Experts of a small language model: 192 experts in each of 20 layers.
Below are experts of layer 17 (counted from 0) of a mixture-of-experts language model. Rows are named router (the router's row for the expert), up (a neuron's input weights, with its number), down (a neuron's output weights, with its number) and show model dimensions 0-127. Each number is 128 + 32 x the weight over its row's rms, rounded and kept within 0 to 255. Numbers have three digits each.
After each expert's rows: "mostly gets" lists some tokens that are sent to it at least half of the time; "comes after" lists some tokens at least twice as common just before its tokens as in all text. This comes from a sample of Wikipedia text that the model never trained on. Tokens count by the router's weight.

# expert 163
router:161136150193177136115073102101107144183158132143124107119105080126122121158156124097095158078136113188162103142145138083136158123106128092099138152176076152105139093155119129133105158078116167095146166065137135128147083144104065130154147121115117117100091152108102217123071109180132123116087101126091163166081158166127172121144086185178175149122055165184199111116093139135107134122167
up0:140104146156136069109108160103138133167069093142146080068104161138171109145154164114126115141102184195084161111090160142130124129109167116138145131104098134125014163131151102136109125131165083126126190044124080132170127080086121160130094087147146149113134095091130123165064149161166104147143145121154150161157113131090149150090142168135187122178100149147140069093072118130132147104069
down0:115152146118103136143141111131143156116140078131134193112103141136124137127180099158147164139084176081116172176131130113089120051131095143137147079117173137102117150112127067118156147146051165109143166188169179120139123070128128174160105142151149109093124134105130093124165099094129079189045091057170086096122105166208083132087128102157103147140108159123147137164060108106111147140155
mostly gets: " took", " moved", " won", " received", " joined", " announced"
comes after: " to", " was", " he", " and", " also", " who"

# expert 71
router:160120120181157153151116107096144123183180100195078133124163098114121119145113086100076114111159111177150086132091140096103189137085128082137057161102158134145158148088146091126127175086146169112103107163139144132135058119110117094149139169198125105192123157139131172164147102125120133109056112120149144099109142118137106225098077184162149143087106086098152108083103074139115132140155
up0:143131098114094159118170085072129092183103075158093154139139112121160132102057109150151085109135118193103112138125084124143136116103127093093155099172125139130154200119129103120138150111133105164084101175157127136164089088094121076100181217157108170179163119080101149148125091158142127184126066123095142109106144083104154205220170114134163134157145107124131116092103129134116118128179
down0:194133122133113102127108107139138149102135101072171162128162190101116107154137143122147113130138122088125111105118150080163118151128140157135090086134119138153117106215157092103079105101087124013147144133130169183136119115143130138120138147160073092125111162120118132092092101058134176115074158115102176115111151082127065174163118130148141162157200144118140114088054124170142145118213
mostly gets: " book", " wife", " album", " soundtrack", " novel", " magazine"
comes after: " the", " The", " his", "'s", " her", "The"

# expert 50
router:165084105128128101188061111086116136209138076115095157154148107134116069144111144089157131114158110160141072158096119065103149138097106070114127180143116121057172084158173110199086105097123135137130127106176118096159138151107144133120133123224127110148156112107088165130136113172162126136130111082119151096084131192094083136102095122154142129110120140123110105077109097142102191067149
up0:071067098134179110131087084124094104167094139094118195139150164127164144126097131099065126110101162204146055174094120075138187135063111127144096144104154125125165142126185182170158112170131161115089124149171138098142100106171153128146168104172155154139102115076114142129162111092167084147153142124068146095099152116100105168105111157151159094135083148120111091086074090140104159108142
down0:148175121124146159156157121155129183094088106103106161083099092122146143131201129142133104119127138094148129110175115122115089089132120167109134067130154113112145156114129159177111095094074106132116159117152146176097153133149192095145174105094157113154102236088132068087085120001110141080137131135199109124092151129092107156092098084144144169135127108131171123163114118132167126143157
mostly gets: " Phylum", " Binomial", " Arthropoda", " Insecta", "978", " Eukaryota"
comes after: "\n", " |\n", ")\n", ":", ";\n", " information"

# expert 73
router:142123112202157105138112091077112159142109145138135148091139095112061098194130099162113104110104108123163110137133116090155180225079154141088141187150169128133102107090158156149145164073111098113105153074130154132135125189153118098124100184104075121140128091101128154095108102165152150127094137119128131100126132164092145121133044151211188137140119154145176120049079131118118156094143
up0:116149154140136068121095099142128106144107151145071087112098130129094113077081102182106103142110137131132158190154137139107140065125146107128148088142104161111210127204126145189147141086133085143127118114135168131107081123148144120146107212130138103116117107084111130145155058155174119124112162083052143143192114142101065107107069147146161127149119159107117159213089154084132144168161
down0:134134168091133139114089142137179099173094124087096127117157181140107099176110119115099160111110098127089135098105106081209125144169108100128188142138086075172139084190091082105138128084147137135147136110096167177160118124177117022147154104081154138139180192129112136183151103171125159118142104119155074145148139119175107122105156137122135092135096153071119110125174119099151079194099
mostly gets: " began", " located", " died", " came", " born", " moved"
comes after: " was", " were", " is", " he", " to", " He"

# expert 170
router:151111084179128063116087083100113110108166204116135147065133122151109067182123120108110112081112122115154122129137137121101137139029168131104133208133150145099110193140145105178155104133115135096133116085123081093145087153122140094131106131194142096177138144101181124134136100197140161121110145072105134117089172138130122194130123150147110079117114152187135093063110095102142165117171
up0:111090125165141131141131141094139084127153120163105151086134135161134104183212070131146118094109170159171118143135101069146135170127124132160042119188164106113137163148104054133122123112133084151116079083173087158120096139165121119178136130182131126210055153128146162139133142109140118126064081069158131108066093170132164155188099164097116140113116162123119140105129142102126176116160
down0:111162110091143121135093120086174191113150161126150131128121109067119098159116205069114110141175154053150133139176080107098159159134130121115089171096091112109207120103154083097169144083147140153146095154053116122098180162093092140162164129166102107114157137139201118100115143041146121106153120128113099154125154115129177176082175098138142131110135147127173109054101131140133096133136
mostly gets: " (", "(", "202", " (\"", "^{(", "201"
comes after: " ", " (", "\"", " /", "–", ")"

# expert 140
router:164069182183141078132116115077113117139131116146138089109179134171149110158126089115071125069109089113139100158103110146173138161143146088190038152131154118096099091107081143168083131094073117080133122133149133096110128147124108139146117178196114138141094186117075138117080085231138159081099126124167167108120156184114129123088121153150132114104124152108152075092122124152095125120163
up0:169116130093178107085161133133148180086153139135133147144134185185170100151123139141140091083138130124146085164118129099099143143116062077138101153155117125146152049107126174111114078192061076120098134087133157062099117159096158146169136121183113139200147159131094138217120146123062120161115132153071150104136147154177076157116143098148156103093137108108131118130170091180136133101136
down0:103154137112085147085130110176111142136157117153155175129180058096143123163153163147182154129177085111099086154102143074211101134145161111059099079175175080140144110071085084132111129129124103126132159136154128196102071143162144092124165090111112130156122119150138103174099107187089125147122118124187110111122143165135138123087152149088118116032125122127138135118113087161148085162184
mostly gets: " eight", " seven", " Six", " nine", " six", " Several"
comes after: " ", " (", " $", "'\n", ")\n", " £"

# expert 186
router:166123167166122087138090121047126110100103122143139115138139117134161047134158112136109110093150089149178061192134119110140165161091166104140100155083153147097115130136150116168144155135058108129109154094162118123133090127201085130170142130167124123167112172132094120124131077139121179137058166116144123095059119123090138159202031151130122140136100182134119068105124129102114165089123
up0:169135150134157142152131109079147121083155111107145104160097120186099107159168083168087129060111071118150116110144104102146123138091115122155097171139082115110161144113155128146171091178038135110158178077129119134116104114203103130168137105138065154169151154120104147125130160106161091104085138111125174089100129134164130168194023106115176135167169145129121093098093119143115187094110
down0:162195107106098154129065096105138149114081141156082099112142143163113101118147126188157092120109108125143138121114172145125078153130123115138169086141091172158109079137144163115168120180142098108101167117071163092146105159126089134103135074075059124116101121150108161175194121119090085137141168132101167092160075114111191070130149204187114120114126170142174133110093095100161138180172
mostly gets: " ago", " Ontario", " century", " BCE", ")},"
comes after: "201", "200", "199", "202", "198", "197"

# expert 131
router:173102151181130068069095135117156160164138136165089130087156109103130070183173145109115130088130095189163131163088129131108198158097134144122136181084121144084142080150143164208133150105109109090110155097121136171124125123126102125165144107130083103143140141143092100149135167174129139097130137032150170083083177112148126160128100164219089137134089131106123091116105136149134197120120
up0:173143171149180121129133109137101151093125090057096107086115137098113121078147151107118158032070140155134178107183088161149172227145128129125149152101136098073144129183102073182153065086104139133101129097113064137130104166115102157112151115169113149166083141108083147140130118178142121117175160058127169115117113136163132131109153101106094153129158069127154092145129125142153144159106
down0:129107131064085083174137177136112172093153094112140147115128086122065181118182131094154135112105110155158227117123064142096101104078156146180108095114113106085143141123152164124086191119094152178103094126146157182159132120113086134159132091115123099119150199093194159182094193148136073135154139107119128119118096153149138087096098143099069119121154183134127162131164123142129104103148
mostly gets: ")\"", "loan", "incumbent", "})", "\")", "disambiguation"
comes after: "201", "200", "199", "202", "198", "197"

# expert 92
router:137137124170113152127146122065125173140162124176088104129165075154112097123181129098121133124122129199133101149075134106099159087094117042089107206119183133134122146094143102124142179109144154092141135172177138148144035106119122058183144171184131127141141156102162176167117109128124128101115122114117114073096133176083127215081091169143140115086096093128142107110160114149112142126132
up0:132128094125148140175151135163117174141203097162179094195116136145122101138097146090118160156078138149155101132127161126102105086166109097160097156126142094123118099139115099105116141108111072185188101148162161145123062087140132105123149197096126073082181113132205095167094137143152129063109097078097125096104142099128141243167145146116141139129154171123160107114129114119141188146145
down0:112114101171072174144147173079153123150077102116147144075107132113115048119137082183135099112177126123108151143115130163158139158137059121127094103140121138147102091191100119132126074179104126098129140146155171132155157138109159112151116128097160054150109103150069172076179125138103078137040103118164185128156092167172122098082134155131145158118095119153145126149110193098126184175140
mostly gets: " coast", " Supreme", " Legislative", " Constitution", " world", " Army"
comes after: " the", " The", " United", " National", "The", "'s"

# expert 101
router:156085143159111060179111141078100099154126136130106066130135175140117134152139108133145158079107081136132074174064127140116205110124134082151111177149135134074108079132161165204124098088122141086155154080098137132172105169154138165171107169189117154155150176131083116082125071137152147071126148101139123089124134107106137163112067159211105112115129173124113116127113114137120191106132
up0:123082103136133074176133165108107088109159133118147057149120162106138123133179090141147197076114180108131106180104156118112130087104140162145072143188133178072118128138162143164112123093093079106219131071148169075132096162123088135125151152131118139133128132109151154105131037155153103061076126124157077133099095191115134136156102108152128189094140112144122146102176098106125144124162
down0:136186149162082113107122192117102121123157088132130134123142168136157092115116113089166129073141139149113165096109161096136105192177104167086143156135108058113122109153076180135076124122173136141061146125097096108180121133125127100101128149184131158096105117125099154093087097168089115115130075121164104164068152154233098125146167135071173106120154076131139110152154181166176164133121
mostly gets: "″W", "^", "ː", "@", "240", "105"
comes after: " ", ".", "–", "_{", "′", " $"

# expert 54
router:146086141139145095106116093096151146191131158166122117100199139154087083169144142065095128080089103082132101209130127084128175108094118110122126166106136160092128079163139136225151116113109123068119129122159103140153133120151126159149136165196084110134135163160083111096133095197155184078120132069121095099153155156099083156085114112153078130064122166133152123121094125139116155148156
up0:201136133110195089153155104090125141168109172132143134124177139176129070115099152084115122100171163191158073119143110090180161048127114132133111160120121136101153095087121188106141116111162083154118130059088142145133109132103141102153181161213131141141108167068110138111127128161083174106138147143113132132134126097159045115147102128155092105141194146126109113096094104159161166159176
down0:127154147116149144116128135079101130080117107156108139152123081117139094180121134154207169107141139154187085103123181165098108173134140132127097158163120070054086141136082086160114150147091180104109105131223146182121104102178087106165101171099124115084129081161181154168087111135130110091175180141109122157092162162109138172095125166119071157138119188124101120139083125095119125114095
mostly gets: "   ", " FW", ")\n", " Passing"
comes after: " ", "|", "\n", "–", " |\n", ")\n"

# expert 122
router:132103110124132117171123120090127161119146143106141099147192145130104059158123152096140146094148114117130099136151086100128132133121194068156082180123115094137116121130129099145117136134119095046127124120136174118146072157133149094139148179169101047129095148104147213148177104147129116095093161089081128095160135208087146156113107126185110117077152104181149093044084112155086171161147
up0:149088127139168154129148124108149151128112129139129152131196089119153064136121129103070165151164080178144150150157166151142128109064142127132114093136101138113168174155114093118074165094138090088112162098126158118142090141156134055095125187139109059112149178107160190143146088092184064088144178140131109138075106173111144108144087198177126092159178110162140136125102086154186113148153
down0:076120122166122114164190119117146120114155187114171155144160124123151112100146155124138129119159169059104124122151134120099087130150115217147141073110131103097182146109089063151117114139136107095212147101161141102136095164111173088125085195195100123122108145110127125108155115027125136137090123052124056105185130139122072107112131144097111111103174136144160139133170125105133177108110
mostly gets: " Institute", " University", " BBC", " Miss", " Board", " Ministry"
comes after: " the", ",", " of", "-", " at", " by"

# expert 47
router:141090130172104123112086091090097179187159072150111153134177135115127058132149144076101153109136076118092098121141130107170157172116174099124101195140111110111165120135179143181113156138068140136112104137162151144112137092124164092109167143131150139141127142128123164157123136162144122125106146088138159062160136207098081208084117197131130140154125091138120045100103061149090183126132
up0:102138127190164164106105147051203169149244108162164143091099100158111141124161122085102153097123103164204137104174080128125150089123145060084083182098107117139117084138167178095077153110080130126110148169121093131132131121135112146139188154090069149142130110169138126113139135132116162121139127116098158106155096128109165143119126110157115142167134116126086070108130132110049166114135
down0:081077052194132089105106138141094107164091153068149098087142126093165140138108115165152153158137165159128074080099177134133127168130170139132102084127121160117126093134159171096163130133146122096151117107120161101094133077127175175099065099118131116113123170145140072109154149109077055100193142126160132082193166125085106109122176136119131162157103195121162189106131119121171168139104
mostly gets: " Theatre", " Church", " Prime", " Spouse", " Queen", " Office"
comes after: "\n", ")\n", " |\n", ";\n", "-", " The"

# expert 42
router:141090147151102086148114105102116132177138091096079091126168185177116114203156094133111121034124134125117118220111117144136114151110146034144092151171140139053157109154150120212136096098108179103114163116134142111153101133159105149151113142183075101108136139089098147125101066222153135115106136132138109079135180151143121131130138158155109114155134142108117106118105110088099148107144
up0:121191173163113139120117111105159127135093175088127153100133137146107130142138092174131148077118188126073136165164126125127088081112108050110121153186163092055129202147122100202161125095163196148137128132158175163125119125092105142156151068148130115097100156072150199109138070169164149078139095120158100106156143137114096162094124172122075131130091106114127107063122130143127103148102
down0:158108129114130165170114195073151112143139139122103156145176126152080124190167165171103061109181191143139071128120124114203102120095128163141154131043144172151147069139139025134135154110117113169123120121133125117150135062132087074097130090113166174101142112125121111087154106096142126133103132129120117126132166058138153091169108178088172129102131118173116133156124133083143155090087
mostly gets: "Gls", "″E", "″W", "108", "140", "110"
comes after: " ", " (", "–", "°", "′", " $"